From a checkpoint of a small mixture-of-experts model trained on Wikipedia: 12 layers.
Below are experts of layer 9 (counted from 0) of a mixture-of-experts language model. Rows are named router (the router's row for the expert), down (a neuron's output weights, with its number) and show model dimensions 0-191. Each number is 500 + 25 x the weight over its row's rms, rounded and kept within 0 to 999. Numbers have three digits each.
After each expert's rows: "comes before" lists some tokens at least twice as common just after its tokens as in all text. This comes from a sample of Wikipedia text that the model never trained on. Tokens count by the router's weight.

# expert 59
router:470496489543565472461496507499517498548491498494536486487511555484518512501526498512497516540495525501520497495518467432498523505507549477511481512466485527508504502486499499463493476505567488460494515525527549505531463483462520534512497488571481560512463531492484536504486527467520492473527527509546470513479532479468520478463472518462497496502511488471475472514526531501476483498520481505507489485480530521518517487521567520490528484463528494501523504532496501470564543482467512519489526507491489495497519522512479504528509480493520498489495473513473520480502498437512493494
down2:505499476540500489467514476481515525456459521478437546480459521536561492520476498511507470479452502525519469486487497493475471526506498497496503543513510514503530494506522534473501499543469506502502487520474560488504518474484529516467536508462494486553561483490556543494528541506541480499491543517528483518527518489527496476445501462496528508480493479529469449523506481511507525519507489485493531490508518524477472510511528534480482482499499511495455464500547530503478486454488455534507514513464511524512510471516517471490494485460509518502529483522493477502458493515507491510
down3:482498469528502533529462529504538481453475490507535510528432529498503513478506466536504534494492491540560507514494510488506487520547496476514486481512498517555538514493498491511477509535509511504551443563478513501508477462515510507488489497491520459502501466456545562488481502495516515545472479513476505518545506481504516509511492536514473551488457511529501476545487500478515525506505460509464496513457516513494524455485540520522484488499514485530487493501448500492502514448506493495524520510445503535522493480540512471509479485463491534484526546509482523493495506485510496488
down4:527481505478497532515506519566523490488486526560499476548531541513511513480508490521540491503470477474505497465493510511521486532529502526500512503502545499501519522514500513519447480493490480447529510442496538504515531482532462467509492460518500503463515507460510534552474502456501506506493467501480533491524525489523549545475531498535499503537505512491464499504508521534439518532473521517536492469463537537498533499479452496501483528488471504503549504552493470528543503522503503501494461479502513487477502524488536536537534524491519468464505502475502517506487510496511497469
down5:490502528529524492523491506508564524554545489513502499507492515517475500464535569501459550543527475516474523509518501476460487510473496486510506483470537478479525494523499494525511482493489499504493508512512482506522506444484518495499509491497561524523498467513496471499479527499498508487496498523500515435506493451503478536504502452529497530524526521441496521514505505513499502537463459476466523510520475473474476483499496561447517527466493489489482502503502490474557521458511498478480525499477498452473454556511528508482512513493483519503500529523506443493536525535479508487
down6:509504460459524488473507442492471492434462485487483488508513488486504545476426532456505483505514504513500471501497489464486490488541513513512529510531502494464522497463452498469535487542491550510487519519496470502521519550525487491494518485481526496510521456493510456519520467486516527529500516499525516498491510489539522466496461451460469507460497496568523526517510506470510542515528459516554503504479540510473463472487478496508502509520454524520535512519484489482505455488530483506489530493540498495490502504485481500494466542505510500536516496547502501522468502534495511477
down7:474507526464471510506478477449478454557530527511495504478523477516484455484535503520492498509532507486469464530529505523499518445477447538472482511489462472496497491490512432485517461450488464484500522493512465530523526504474489510491527513502494499508465543557504479478495538529512444474468512450502495465473516516505474490536479492533516462504509532482500502492471535475484471518457549502501518491518523534496487493517493476500500500463491490452528476476491501524482501443463513488522513559513502493511539495467465512520503518501494476516509526487496493476511524532479495476
down8:528484509492444465481522467444527498494512529487475489524498515525480538498490502473486489523500511497537537451477514497550502516515497514497472489503493499491470444499488502487467561502516508488477507523458474509514464535490491514499541481495475427489547464482527483485481521514495517508516512502506520514525500508545516498488490496509475485518460462509489459512480508446512505507489510524467527504481533511517456491491499572499512523529516504497482510489453472482482533472498514481482511474495535533527488489546469506481478530551546520516471488524471545548465505485539476463
down9:469498485480498474502488507526464517569495469481445483496499504492480511513521542524512529519468437536519484540539494509507484463514494505461507485502561516452509508489521538518475520486520488483464522497490563516512486505491486484471506494484545483520491482537507498478477472523523475472491537494535513531476531488542506497473492514477480519471508505418488493496513521513480508519475442478491477470504533491499544540505462513476472516474516535497516495511528493512516496522519449509493517493489511471514561504497515538524502527493523503508506495514495474550482501501568463512
comes before: "–", ".", ",", " | ", ":", "th"

# expert 23
router:462503503514512451507471493532479492527519482503541486485514517500464524502504534519469530513491500479491568488496477493500511539485497478501512470517533482485501475497496471494524464493531475488489489540531503497540475508472507535540483482504472547516473478523463534540507524494507505451525524503527481478461520489490526516464477503450516501530493519466502486497542501504453481477565453513545509472547540540489534510552539525508501506495503486502525516501520490468508523501436510549495503480495453470463501493560489516506500480549514488482474504517506492491500490499532468467
down0:525500475519461480544524491514477483534516473483489463492481480501496553494504526499474482461493453494513525492477514465495497523490487480489465512511453505490510503518490486500518475508461483522514504526503521474465507493503475506556438479543489510466456537529477506517525486554465468529501505515524540523490514476479525491511503552499499519517509496519489461497531533545506515439488502509500488540538505491529500439524495506507465443473485470447489537521515486501431470498491515497477501508480516524487496511527512520474523486479540487496549543491510454494468481509479525509
down1:512475494462506493483496520493506525558508544483517454513501463534505509534522496504494474492483526514546485506455566484481493463515469482536475495441528508542525490509531507484497486531546491466465524492485470511523494477499490517494547486486485500504447493511517504510488518462512510523512540511525475492527524508534508504502480482505507497476449495440486526527510491511490471541486491513498464481536475554520456510493481521511489512531521482513532475515520558489539512501484482506533491483471489475526497478509523501516520457465445530549527472498540533520532496480541520501
down2:510515493497486510493480556514537501487506523469529515539507503505497480499510465507512503512503478553509507512476554483509526481470478464510472481476477487530503493530471523468509517519463479480493513458535467492499484472506479539537503441465488494509523482520504530535478532490479531510542474482493507486523489554512543459456512490457538487512493514521489505454519493531479523462512520486486511524515520489517518513477445448557473475513493521511523509502499508516522523516502526457486548486490493460486500556509486524483527542545495501539462548512460478508474474467479496512
down3:519447470517525473457536492502498488534471546505492505536450453517483485489484474543508480501521507509480469522458497465489464522492492516535517504497451513514524497486498483506529501523546515491499495523485474440479459453523472521441483490465509469497504551495463467458500502473572500496490465502487497519501491537511517504558492466479511510516514499485518533510478475491490512481453476525524453488510490515507535526520472463500482518448500496516475486479479511530512502511499497495516494485469535504445493526479498483490496469503485507518545520496500541467517486506464516449
down4:495505509466446518523451482476511507410513477470497510505471540534495521470476489494537505510504524475534479462529503476534523493494530518507475503488527526463463522476488500501483476535506496473482524435519499508484522523528459511512507489513528509516536502507500501501502495477455529477496522479505500504543531469512535507495514492481497477499512484576486437442478511546461505520536484524550462531509505553482513491454473532503530522494496494443487496542487490471483482503486499518489499474506465511496459477497509497458484487531530518510497503474476509501499489481508483524
down5:521537458449530450437526486502472501553526502450477538482472566514497520504497474490520487503506461509520516463485489529518474507510524544514521496512502504507507527492493509482484502520531491492494499535469497523499487487521539506455486480512452494481512509502514461499513524534483452477483509499488519509531472485523489515529475523468508466511488504438528501497505537417494481447478497502479488492467508489503548525498487502487522542540509483468515509494519476471508526485519483495543508481530515527492491482502504483553506444501468482472501509506499491507472558503501537541
down6:492519495525477474455525523470534520491504479498476537522505513493502510544445512470518480442524487484517507487525518497519516505538437540542505461461486484469487482556524512515519534481520497499488475506491510469483464505501472479508488472531532441463532487501495485525472510510505546491519508493479506499493483517464480479513538496498495552465496487543495506509480544486507493509458499496503508454507525476472541474523533508478517462433483504512517483495524507483504507502563500480466487502540484508515486486492462502446540500519482553485500493505510475475501505495435479527
down7:536480500495512502519470436482567499496492497496497510503491520438514495493496509528491537486493485502480552517514499522510520501508458536485434511489521454532491486519505490486487476478515491492500463518492469519530502500545526526535510515521516546515530516511482536500442537479507545484520448517483442537547491462520492467496531527465455518525494514494505465477541518511491483466456504499483481529473484498493458538513499513485465538476488531511513514499510474517504538499485508472513517509459499489455459498490491479486467524498523511511472541541492514514487471533534508494
comes before: " of", " of the", ".", " was", " and", " is"

# expert 9
router:478507471512542498483475494484494538565531487513505458483490519491511523516527517516490471531484507496478485493484465429489522562472534503501489504507507501471516475525481487486511475492516464464507467510519511527500463464485476515531465493521507545497477506550461533477485510501513476487528497514504484487430477495491520459497488496502468480469525464451478513509525520517475467480548485505541512490541525541505517493505535499476491502454494486491518498493479461514515556500447527502484511490508487499469479495524511527535507514508554475503507492565513484461529483443481492497
down2:536490485523504518523476480453474505447520508536539509511503462526510495524501479439523525536475512501483479507494493507502484483471489487499497501502493503534509495539526495487469496518498493489470477510483512513504561476492507533490511498472534531467492456529463512512505450520506465532527497493519470473518502507502509507518471476485437508469502511469543570445506473513503533528499467476491478491492519512436514477510511476506537496525511460493514484509502474478469486505521473528502494523520505528491468525449462503489492531480543492546505475536566462462502511503459466529
down3:497497478495544534500498515459490471422479466494501529492513504514548517517542464519529528473503462512548502494477486458475517484509559467527509502481478491452508522501494518511508501470501509538528506504512567480508500483495521519519491477487520461502506509508494482500470478472499510526482500508492500543511507486495505474532466510490482475523494454566500517477497526551473511490503482516478497529494473473463498495460473512511498462522490535531531514463474470543534457499485485483500503547493465511531471491578499520461484500477508510497463489505461524478471497476519512455
down4:474559494496538506519447513481491497471505471488547489535525545477510484453460487465518488505494481499485509515445496494499510480494506518507541498476455556520508522483515515483499523511489479560505494518474463487521480549514535516476528480497478468511451520467486512502453516473515502456495531511478518549472500497468495489459478519535543484526480493526493515495487492479524484482500536466478498531475496515534498482526521494487536483474513485494520489518501499503519517472530478506506519541477534467517523498514476476481483503520558505504435528515488505481464523566507533457
down5:526504513471487494493518486497457493516504516502510540498491483482470496500454480524501480505540521506484492505513497509458508487464535511505535506453510550561465459497478485473482529491495487494504466544448495519484515525490454536508531496483513468484481486515509471534499476480465515521518520524480498466558460499528519502480539463525495536518511514463506500506549501464463510505526511554457480449485498490505478476516504439472498514490478484549461478524475507468514505494472469489533517495491508498523475502495464492475541467516411495525491525469483517489471516497493513491
down6:490511502501504522531486548531486556527479470509483482523488486542509501539478513520453462533509524497519515462488497524523503543494473539531515533473499505484526479528493486477501493502472486534519518499501494500482481490495449510496496493539455473498511455542502484513497466528474529507521518503515526490488495516486524473529526462499477532493486547410469507500525469481504430504498507448536510492558513487486558493491517475496492482533496472521503533506490536519549554520496503484531498526490522495502521471439520504507499488526503548496531477502528474482501524509506477492
down7:522544500506500525475518538518488490466509507537498480479536531482518524522540498505481510503485519514485476530518518489492552543493486488500516508542521531486482471479491468503509484471510543515516519499536483524467474473494498529512519502486518504490517474529487530572482507421499530497500498466472501509520483515451505539500478501532486538507495542549538507522492471520459494457527449470495476460517489536502463493526514488469483517510470557539485447543469491509496452529473503503471477469492498489488484489547509481552531478515472486510476504503498520534492510521507519511
down8:484485540537496485535498498486483548529533511476540497508475484535505548530495539512494468557497464518518483497485480482563521532538503492501476517507505516482521485461484534459486518513489497495501482516437540520483470504480494491474537487514514486503526490482485533512500557527480530492501475509547508476509507513501503477527526505556483493475488500504519534539512539507479517511512487539494495509489499533474526472508492566500548552464535484495514521450466537495504491465490504515502505509501510514503500546472491519500515463554533529474501518508543456515496546518486505534
down9:486527521482468495537539500476473529524497464485508466486504534480475479489503473489508467463494496531487489494478514514507518510430522512515521516496503494480531504490456492510452496486520514481480452494506504521480499499537502500480475470448508495497483472507546476498513480482532485448512505502520515470472515487530481511529475552471515448488441492433475507472467521516531493543471499519482516469498499501511443435500527497506493501455498458531501500495458535554513502477499507490458495501502516471506540510476551533508497516522493485516472518513460540512493548468502498518
comes before: " | ", "| ", ".", " |", "|", " |  |"

# expert 12
router:485488498509534476480519504502548522528515524471518505469492522504467509475515506526497543528501510494527497484500465441529538529473500482505493492495513512520520466525500457534518498536511442493481489510521507506530475490476515526520484461528539535482479496524504526547474519513503484486537506514530466490483507508497545485420519506468517512513515470479502508517553520524488487520527496482494549507513551509437513494504560533467530500506484478488515499504532468491508567511442506517488542515498456507522497502543529514501499479520519493488479466477517509473509513452487459472
down0:482471516511512490509480520524536492505495544559443507506516502435511490508459513479464482500450477525500487512491483542499466513533497560533517496540526501474483500521497495502505490493475495497512517529496479483544494510465503465508477521509534489495526520543450481513483492493478547529542533476515508527473492486468489500530506479502521480459477490511477519464510520496534471501493465561489499479469502531523539535500476540532495557518508454518502511494481486495526467493520464466491530485520488443496490517462510486523502507515506512521496527527526508523524536523510464567
down1:518464524501475470486496533521542513493532499537492526474483455544495481536517485494509528456514503542556488497455480485555508512513484525472443503515549501537521487493482521499484525537523506487467524472508454486485510481469468485480481479504520498477472502520473464530521493513535512494493474492448480508516491491497507532522519499518494515500521490501529480531546510466512515512555437474494488502547491527515508495497533495511484521452494476520460472547469505483472479507480457504507533548510485444491521495492498526511471510510452495474468524488532535478500469524524486485
down2:514520467491486437505487580514443534478469511508492516454530532529475509470510519483470524504470476496450518527494532554498496491481511515451471529505484513471487464462484487496459512521511490473500484503496520514509500523516517485483486512471528473485489482496480550498500475471473480530489541482484510527522496538493493503488492444553541435491448505484511524513509499478533509533484489471495515523474512439465460504464491508497510483486490547495513493504515494490538499494535500492481465442500491502484532489487498524485512526506519493451482517541466511500491499458503509523
down3:537491461454495511468490500490478432475528516470516503537457495510520464538497504548522493516544472496486477524490508477473540504444480484528495494546472538510514512525501521486491520500517475456490490551529516510463525485502533487506510517521504502510472475491499516468512502504465451483503504501514469480491484482505510476465516499475472527515521506529536504524519518506502486495450507519480469554568518492478493499532483482576514524494482475483483480506453494531455537480528535469507510523498517479459537484502498491517445448529483497529503485507483498481516489501520528476
down4:503505479485493502525521488482446473510478493510508473504520483493490511534467517487476532546471525463515527548500490521493480494482514550459526485479507519511473519499494518505477485468511478549539497491513504465501489496514517507483546475482475520496501529451529493505512514474522463451482490574551516490511488505507471537484506535470496518502500508412478524500574497542498531479507472489552496487484498518549491532509475488472495531500482507519468489511517490531519483552495463479515516513480471514477479496476513511512485539483554534498506487519450544492517514499532503487
down5:523498494503470517465534455455475534506520470501473525560491480468491503483524495483517502492508490481542516545546448534497496537508447481505485466471498531475521541531479475494475498492473514460526497490497513553484530515454522506515483507472490515514508448516487543542492507482501480513490490521460454491558504527517504488519517489517499475504512496513523481492528478538482467456526466523531456508491467519476515550491503500521513497482560496477510536472510477507498499480503481517435500520481505481511495457520475480510509441521488516452518538513524499508490497483527514508
down6:501481507533472491480479495516537516556500496536478469499496564482481509508503493503501512427487488510478501487503529420478503508503502519517529528532533475478483487478506502470468479512491479513504501485485534474500465485496476526492466501508479510473514527486483510506460522521562506411506548490495477530537527478552496499508476530518551525487507457426501465505502486487456538505498502513515474507482490484505481486507487485477514522466512488527525499505486483484481466506526494529486521471463473460502524504527514477521536539520501514485526488487528522556481495481504510464
down7:487501498473503520473492532531479491518509465526490493502555503487506549504494495511517518484499513475512534486468504480497552535501506537502515494490515504507490521464486547509523488495506510493516470497489468513506501506544454442477468484486474488520489501448504502450537465505501499515505562456511490521490498513536485505499524497593489483463502499519506488489483473484538483496441526496471468495504500477517519535514559523499548514463477463502426492511470519474527488533513506524482488477507472542475454503484499500474478524524494558506522496511539484539524511473496502511
comes before: "\n", "000", "\n\n", " The", " Q", " Scotland"

# expert 33
router:503459499477526492498506544467489489589505493516496487437504522492466521503505500497480481552507509465523552532503462452511520504509541453472481500482507533487523477545497464448527486528504494464497515536499528489530497492493499537526492503504523551476489506549470495506501486483528518442494466569529509536472521490472502475498470505471526509520477502461482492489528534499490503503510496463489488494518511525493530508540529507466508475476524486463501494492518487490521521492490499508481546489499474497522509497530489484478537451543505471475454490543505511457507491479498478511
down1:477512486503471528500477489526462461541496470519530483476497472543462520457521472513510516494498508498442519449468491531507519508503527484484464509518502494535507495491508500537494487465483509484484477486507444514504457495496478516534495519527511503484460480479495480495485514505434531499512554518505506498504480480513495511503529516507483459503497518436507485472523492508477534499555482518474561528497472500479468519507470531488455520479520510511502559523479470495492519484454521510492520499524531513485487486504472485477501491522551512473446484471525454527558457539486468491
down2:502503490501495461511479478485480526481545535510510494478539512469501547532471507492482517481516511509468451486474466522498487553490470486553450529477515453529487510543534464517556473461484516509514554486512494540522456508497483528478502443499507491546515545544524463532517495509470510505512474497480490475466479504505506478494478468494473551496476529544513529476494488491466505495479502508487507521465518466492484505473451496544517498479533466514534447474558492493505488494501517492514475518516494511489497496475509521500506499504496505523481525537462472509477542473501500541
down3:488495513498468508511540510473551513503499519484483527516484486461492511496508585474523487496519465547497526507511528530523489472489507510532499497502476509475437539483525518506513529490488508485527464484478492456475484477478497518548506530468542493483524509524509465506531515521487498503446502486518484506512501492514476530545521521469478495502518506415482472500528502493462497517483485508532504513488490507446546516515477535522511491483547456542518502460502454505458495505484530481478488529485484551539522495512504541478514532537497482473507556525472484531522486487489499505
down4:506483485521498490537517510516483504460498526506488488441490523497516541539491478466491465546522581530515494525534521492500478513532510548501517556473496560553506516542520476500497490503507531490462492516482489528508497488478490541479534476470505509482490512525488521506510516531470483508499470524425473514508535507451517522522530544484487482512476518565426491526500514455523491524555495522503518485501522528499467520486502501557464471497506513506517493519492474462519491494478511505499477464465501505510515498507525487510489472510548484515484510485495481526500480514502504486
down5:536502497489478456493474468523486503455473501453468521519464447535511406497483461507492539512490499519459476504500477493495457509485488479500560457543502534524495545550483523484532488470459446493495495542529493483462489523505524509513495503496513510491533454518514515459497506513488508517482490493505512517529459497503430484472505525482542521500505526519508501531464478508494489503526538483452524516517519478512525492462510476517521486438507515527491518562487473501525504494482466518524497481503539490508494485482503500511468505498468520492494529501523473487505494512513509519
down6:533518507497541507548496483474475527483505504446497479485515470502531484493504537487482501505528487475476496530541495490496491475479470490512567483498493501458527481493532469450521555487506484493509526498475525497498501556498514545505504492521484500514535512500481509507485474461464497528505484484480504504495465502485461501488476510506500514503492500517485532535487474509515467508462490471446492504528520549468521510493518506522454458511526494550492446481552575435516495525512495513512463498517506502502553536525518486486493490522475498515495518527452454466550522531516491509
down7:491462518504514546488543507512528501486533511494473503476509491517507479517511571512485521528476482508508513483481453521479508506464459477508484454452495553525529529512515489533485506496529472481463541529541495532513535455487534566529516514470498470482450489512570474525517474473506465535483471514513476507521462470486512501469488508472477519500533472467483477486514502477473450502488506499506523490472494505500525532440513474467497487503489523522514470551497522500485465480483486496456492478469480516506535462505502516531488479524517491448508489509502506463499528502499502495
down8:465476537452507507488552476490522479566519513482497498514481518502485466492508512507493504509488489485502517501502466505497444517529523477508473471502510500501563504488507491491502466489483487511528487497459477463535513480481502496511490506546493474453480512509529521457536523511482518502499514540512529507519526468491435537519524501469496480522503502394536451516477529523509517515526513505491506484488457518501498467512466510511501486490484505474490548517459531509517496487537523522482436478505489505517498480451527526473522481480502510511499523517479501542539491430496479495
comes before: "-", "2", "3", "1", "4", "- "

# expert 54
router:470491478544530484527495514468499494532475492553538452472511495468492535468515484545498482525493492504505559492531494501512538540458530504506485496455494499510510459524494475517538478490533489505501482514528505547509464465444527537507462508516485542487493514545446481501485509513487454491544476486506425498463496545497524483482481494488476510524504514458503482490534513510501475455527481536511502480526540510461500512520543510471490481453495512511530508495490480505524543505459490521485510493504489505483509521532471531534507465521511484481479477541520488461497498478492474493
down0:500544517509485526451510474499478525430565518513503523504520509510514505501468541489516563485590501500471486487514511526444516519491471487500521488478468520533494520491483525513518490523493495471501483498483487508536505518513522525483501493489544505518474511509502517513509501516531482508511465505507511517477484480511492552485534545521473475503546499564482507513472440537478504488508519486506519524470504515503539446489499450475534554533515449500519523516516502497522492506496507561532520517455488472495477517529487482481481538476535490527480513499512469508489500520507488487
down1:494532502496534519514487559527477556505508498513512487494417491498461528472487475503508531478493520506495508510476472537501478499502493536501450513482526491457514518522533550525499513490479525530521483477495509487471518495511489468515499469514494501489501453500550546471456486483498500513496485509478478539540464458503532473493512499477543470506481531491499521458494493503492529531485505566493450502450498534503483548487465522510527484511522490507491534506548512480491521507493503522541538486491496550472506484519470500495486520475467530508504501492491494425509479473515547519
down2:511529547577483530515473500512496498504494478536508477469484469517485509523486537517494510489509496489545514520523493514482521551520510497507509528512508511506521530508520501455486533502498510526485442460497481504534519514498447437482513501502509500520490517503532500523495546515514517508503545506478509569508528474467457523496496449503503490488487519482493525510496508488479507517531503534539494488470514440516469528507516544497515472500518469467542489481540516479476504456471476480531530538494474500493505492475527559519505453543533521473458461476494498491497479505549495528
down3:513525458507490542485538551469464495470483535506501494529486522504525535516519511513481505546532508457469479502529499509451525447496533498484509464555508488497485500503474500490492487543433486509539520479522513519492469481523498538481467539474503524534481503579503527488556508541527520534496479473465537532519499501510504489486488516483512477483499489521501482487527501449484515481541506484494500473531546513502489473508482490519476541504454489495482534477464495528479517519479494534513492497506515490491508517450460522431496491510519519514488491501493496528480536533509515525
down4:494482512504472492507520494459488520508482515531517473505508510484481462484458505537526510529516518510509509537515504503469468514470479525547487537513473503506503511487493495487541488480504481484512500471507512495513460481494530475512502517488515538465500470484499525470465492537509537518534525495492510536502449494496523485463504494476482525499557502511522510482498446531472451447531484523492548521489530498522478521490475472540505474487470494460500525479489470487468543483448484533466522513439482508508508498486475523445518521492494530516438538435436482480478503480495525531
down5:488537512493474523557551507493523531513531497485517501551509473468525540502465477470489472478529491487509522462476499506520508547507489523496502492497518508514479493517519532499545494527497481480502540460504462486543509501511481516513495528494505493501490467471468505528523507492541514500539499504456479524487479503510475472506494473461536471486464542510524473512540518539516459471497490530481504527522496456504507509515502519497498518484524486523483502437527488510524524536529437457485468498466503511497494557503534497475471504512435428475502513487544461486485486536496524493
down6:545506462527473495462550464501525489553508485462496508546509550495495503518546518506541524489485546489491494526500528484482500451493485494515460515491514495498519518502471432494481482490472461477503494531511473501486480510469476488515460456495508487466494491487471547509505533498476465500529507512480521528510489534488506518486486507479502514516518458440515511520519460577514498521484513494491503470510513546497492470505496510485529459531499489499517484547499523510526513519517536490491530544506497480480501455509470468495515499464480453535477435488485534488524547502519520484
down7:503488463472459490505483463533513510425479551537519538515514512472523470504545470521501507500510503515476447506504469527480500497512498476516548541528513466517478487508471536514520502481527499501501542501442536504536539498494475485495478549510516513495527499519496507515537476472477472492494528489520510498469522485484457484501488494544471490487495469548456507499483479494539471485507528535542487460471501489452482452491493490510439477479497511504535497494502486516435474516487501493520481507518483526506475496497478534496515505526525476543471514442483475481476480461507512480
comes before: ".", ",", "\n", " and", "–", ", the"

# expert 24
router:440485507520506467498518522480488482568484481505552450467489565479493514470504506513494467526504490495510520487527470450515494527486567471501477498488480502491523480492507487493537475463481499479488520530513511478508524501496535514489493466534498529501472511577472531526459556472519506488509510527531476500451514483495491513496501488454478506506483497457483473520494511513487513508515480479521538475540513535493497498530571534450492502476484467494490477494500469469510530553490524504462540486522473479534515518506494482509502463525489507486505518515500478504533519462506484474
down0:502518521523497508505527485479476516578504497525494482486505488516510498508492483526471496518506488447522509481509475520491525469511480498512503503465500525475533508486509485485464452494536445503525489513510489517522510518468532542521468543494490522480462510519482523512505522554446522517570475451484528450540519477504497506520491470474486505516502526504518471509503522514538515499453489525530532539520506494525510462457492542508529552483490532478500505500531545459470517524492557522529496536436492484464551521507507488527509521467516516497503495481507510519487527522498482518
down1:493524512478487501510518563448479501547515476480480467495506507518520505492503449525473508505498483463527526492522510495532524504431465508530494511494536547491477451490482477545436484487538498545517500520520504491496502503469479503477506455480497521488511488525478519532466519508480483486466505482481522516524509496482514500458501498532489534511467509498539482520492480452509507484496470503480506484469484525451483481490516450504515536488495498521475530551509511526501490479501524522478490476484468526487470523567502497571489454522553470482502485517481475506456532493528527507
down2:461508521463454493493458482493513487435532492502533478528527483521474510490480417546489523548497493509508489482484482489551504475491497527459497503481497468509511529497509530488524538500542560475491493485492488504480468542515459499506511482548499480478504515533538506505520506499508504508517473503478511484492523534468508535516468476487543492542499468519495506521465480532471529486493534448460500491491495489505489499533506461460526503514525486531499497485473522491499494486528462489505477481544494475512468548525491525488505459473486526519547523541504507515516480466487549545
down3:509461510480528471480501536487490471512520489532512477539485503535539485473521533519511511493502491487522508513481504504476496494507547517529479533483481475504509503494513535474504515518497492497518493504490496513487505494471491514531506458477494455499474472466525569465483521519489469520498494485556499463474473469489461498530488515501480461506531459445505575491509462469535485530548477497501525487508555551503519461471480500497489536463493507481501506516526481516539533482541506468518541485489558507492490528503488440511485499487524556486525475498492523459525488503463495463
down4:513484524522439513530495509512474487542507518513498524511511519505561503508496508505492529522494528488520509541474476507489504493499493520513507518492474542460488435509505523554513500527504478515512478498449489544485493527452494499488525488560463523535445487501451493504497508533516498530495520486506538507495527527542505495487499483496465472516474504460502500476503471487487534514506467523523469462489544517508475448567517484484515508487487486528512467553497486478459480524447476512529461510465530501500494507487529476528490486504542483527490557495478492468534490512493499455
down5:506527487526513501522499489500511501473432463484478490473510519498485522530512518511496511525497499476546567508494526491536522493513493531519542508503534550521511532511510503468475556532532525498447487479516478539493514501507491501504499543495486461485511464483503538504506457525547505462439464526529458507515480562553527485481462510519470519510504506547455519464510528509462496511484481487477491504475503520485483534509509515500487477499530534448486515491453495525516482480467496495504518515511549466479498496488496500473476509524503540496553508512547501483529516507527501480
down6:499554475464416514527526493483516492437518507524495512504515491506472524526497499468468482497545489507516484545489519488512493502507541530470455514503522507514523511489457529515505504459490507470504512506504488504502504476480521484532559457526517444473437524519511468489526515487518481517486492496477470528497484509543513494498524510493509525452485509492443484502486497525515472494537495486533504492515482493481468486472543480522476500499575461526536474490472453449509472544521490503512482523479493493507503481500532458495508510471466473496464489516536509476516525516527494476
down7:514470497506486500512528503465490525493452500460499505560512543514495564473524512517502510455522470496491508487515439509466512538502491484516497461504510523509486492458502504472531506508533493505495523537492506479462503521475475502534486554538505493518517490472441475494534530504548510484481460488506527514499546516508522508503487520533487479518529495506501483485491525488470496507513469496503510538504508516486578486485512494520531506470489504546509543535513487456500500490435501467473531472440489542476500473485482517471512487539491525470465490499467476557521486533520510510
comes before: "2", "1", "- ", "=", "-", "| "

# expert 58
router:438514489535523474492507505529505482546498513517535468490501503483472547477501551507478507529476505474487565502535490498494496534486521459498513488494494497505520462495500465526521482490528487483514479553547506489519450473524500526499485485497503532511475520521446505529509533482492492446527521533502481485475510492507482485459477508429479515528496527448520467513514511531475513465519468508505545509513552516462501492518501531494478506477485525485495509482506470470542532493476534511494527494512481494477511499546443533509493502531501472475469507548505514482540456488502458515
down0:485508504542514505499486511552492473489500472548514516478506507480512502487500516492536494500541512519491546504514481528515506507524556502503526522562488514479499462473515528532490511502509523527528527551478468494476513508518500513474500476477432512454472496539541483511491509495535552504469480495521512472479507510503538506512472486527455510517470544474483500508461498456543469507507496512474462504463463470463465502485496518484540519523483525522445496553496511542478474486490518464530504490511489517493462445480530456541478499509502464513530492498497495515487494510501562506
down1:487471520471518519483540538507495504503460460493488500482528542500540537540466476488520500488479518514525478479507478483498527504477513522492549505503488525490540516505529540533509522492539453472552469477500500493530533545538520511481453503525468524509501525484503493497514487475491513537497511546469505520514529486548489476489535484524500517489527492532488541494486529478500507517532458437474429506509545483521487493519516494476471506487513512464525510519506476530495512507498515486542495533518524478494517515563481473484513525507461525481491492504541525524497447550467490477
down2:498466530487471524522513493518502526507487502527497533447500481454513523525518510531451515487519523510546512439498502548513527495472473522453496516521529460513506476476467507484511503542429501471508533482502478534458528501489519535506507469469523521501497506455501487494463488488529506512534478540476512501531509507502478508488515573515514501457502494500515467512467480493495547493534522472474460508505508520504524514567497542525489505484494506493511486484505500492518502492539477451449483494492460496508466478515505519507542527511466506488463484446504473499501490487550468486
down3:512512514547474496514493516511494553460496477486547534491481504459471528498501520465462528473522484500492509495489534535492503504490459469511505508487514487511510470462520515479523490547437502490548501501524517537488562500481519473512491501483571489525474502529518472523484483502510514510526501511474489495511490510490466495491504468495473494484493471540518520486537504538542487495553517482522518510502462500489510489528550493510469485516455528460498543498507507485478541438495487478531534477520517509531535474562466510469489519531520492480467502459548496507509475536510511535
down4:506501524514515517505501468503531498504509443525479518553529522474478487487463510501483487497549502476485493500555492495532510492487515512488462492503482540529518526476506504483509496472525533515546488495479517516465474420507540505515475484505479491528517533603504492477489483531481464511502509486500517493527492463471509481555472456513476487513519499452494474484469518506490524486469495464488533522538464500558504473508509492476523453528475530470512500520493479470483506486496510471558506516474502507487472510473498453470490478508516466494448506469475491482486510465483519506
down5:468521535466536506510508477483513508586466521478505526508486501510502511484474532512523490492490493514471490490476494507516477524505519485510560489542478452475483491482492528479527468528509473533458501496477503502493492482500469475522561527490515516487473514532531494486519484503477483545543496496514462490515499501494454540465540524517512528490500464450545508518471480484486549444470510480423550502461508469542505523500518497507490510530522471522482532487493519538513481502448506488493503508499543494483519479505487476519519502511479514500500491491532442512528456480502512484
down6:497467484480536492477468513559490481558494510514480506451513494548496525499474482489507491552534484495520469499461469521541520501504536528540496507465502493507511511518535504501529474508459494469497494511472463439531499440462475481477479513502477504465502522531506495526485503552536488476511520513447509492509471466492494481501525515523484448482481516442472465483447493540518518522501479494488550517460498531542510459544511508453520515477510452496500473502467518485484499523516487480502471506503517496508488491453529523493480506483516499475478479490489472471478518509501478529
down7:460509507510503524468496502512507480484450490513543512500498522492482473469513500496487526504481497504510511552510540529504482457468484533513503497497493477465483504490468570463509502471453480572506512532491493444504525484447491537502536466513517509533508518521493510509470482508535479506452496480507542480554472475474485515516476495514465474471472502498509444480467528496473484510547493504514519540517497510507468499472456514490484457539513489498521518473525479505521516508501489551500457458506490499510502492483505549489533483518495484477480507498544563536484447511488516509
comes before: ".", ",", ", the", " and", " of", " in "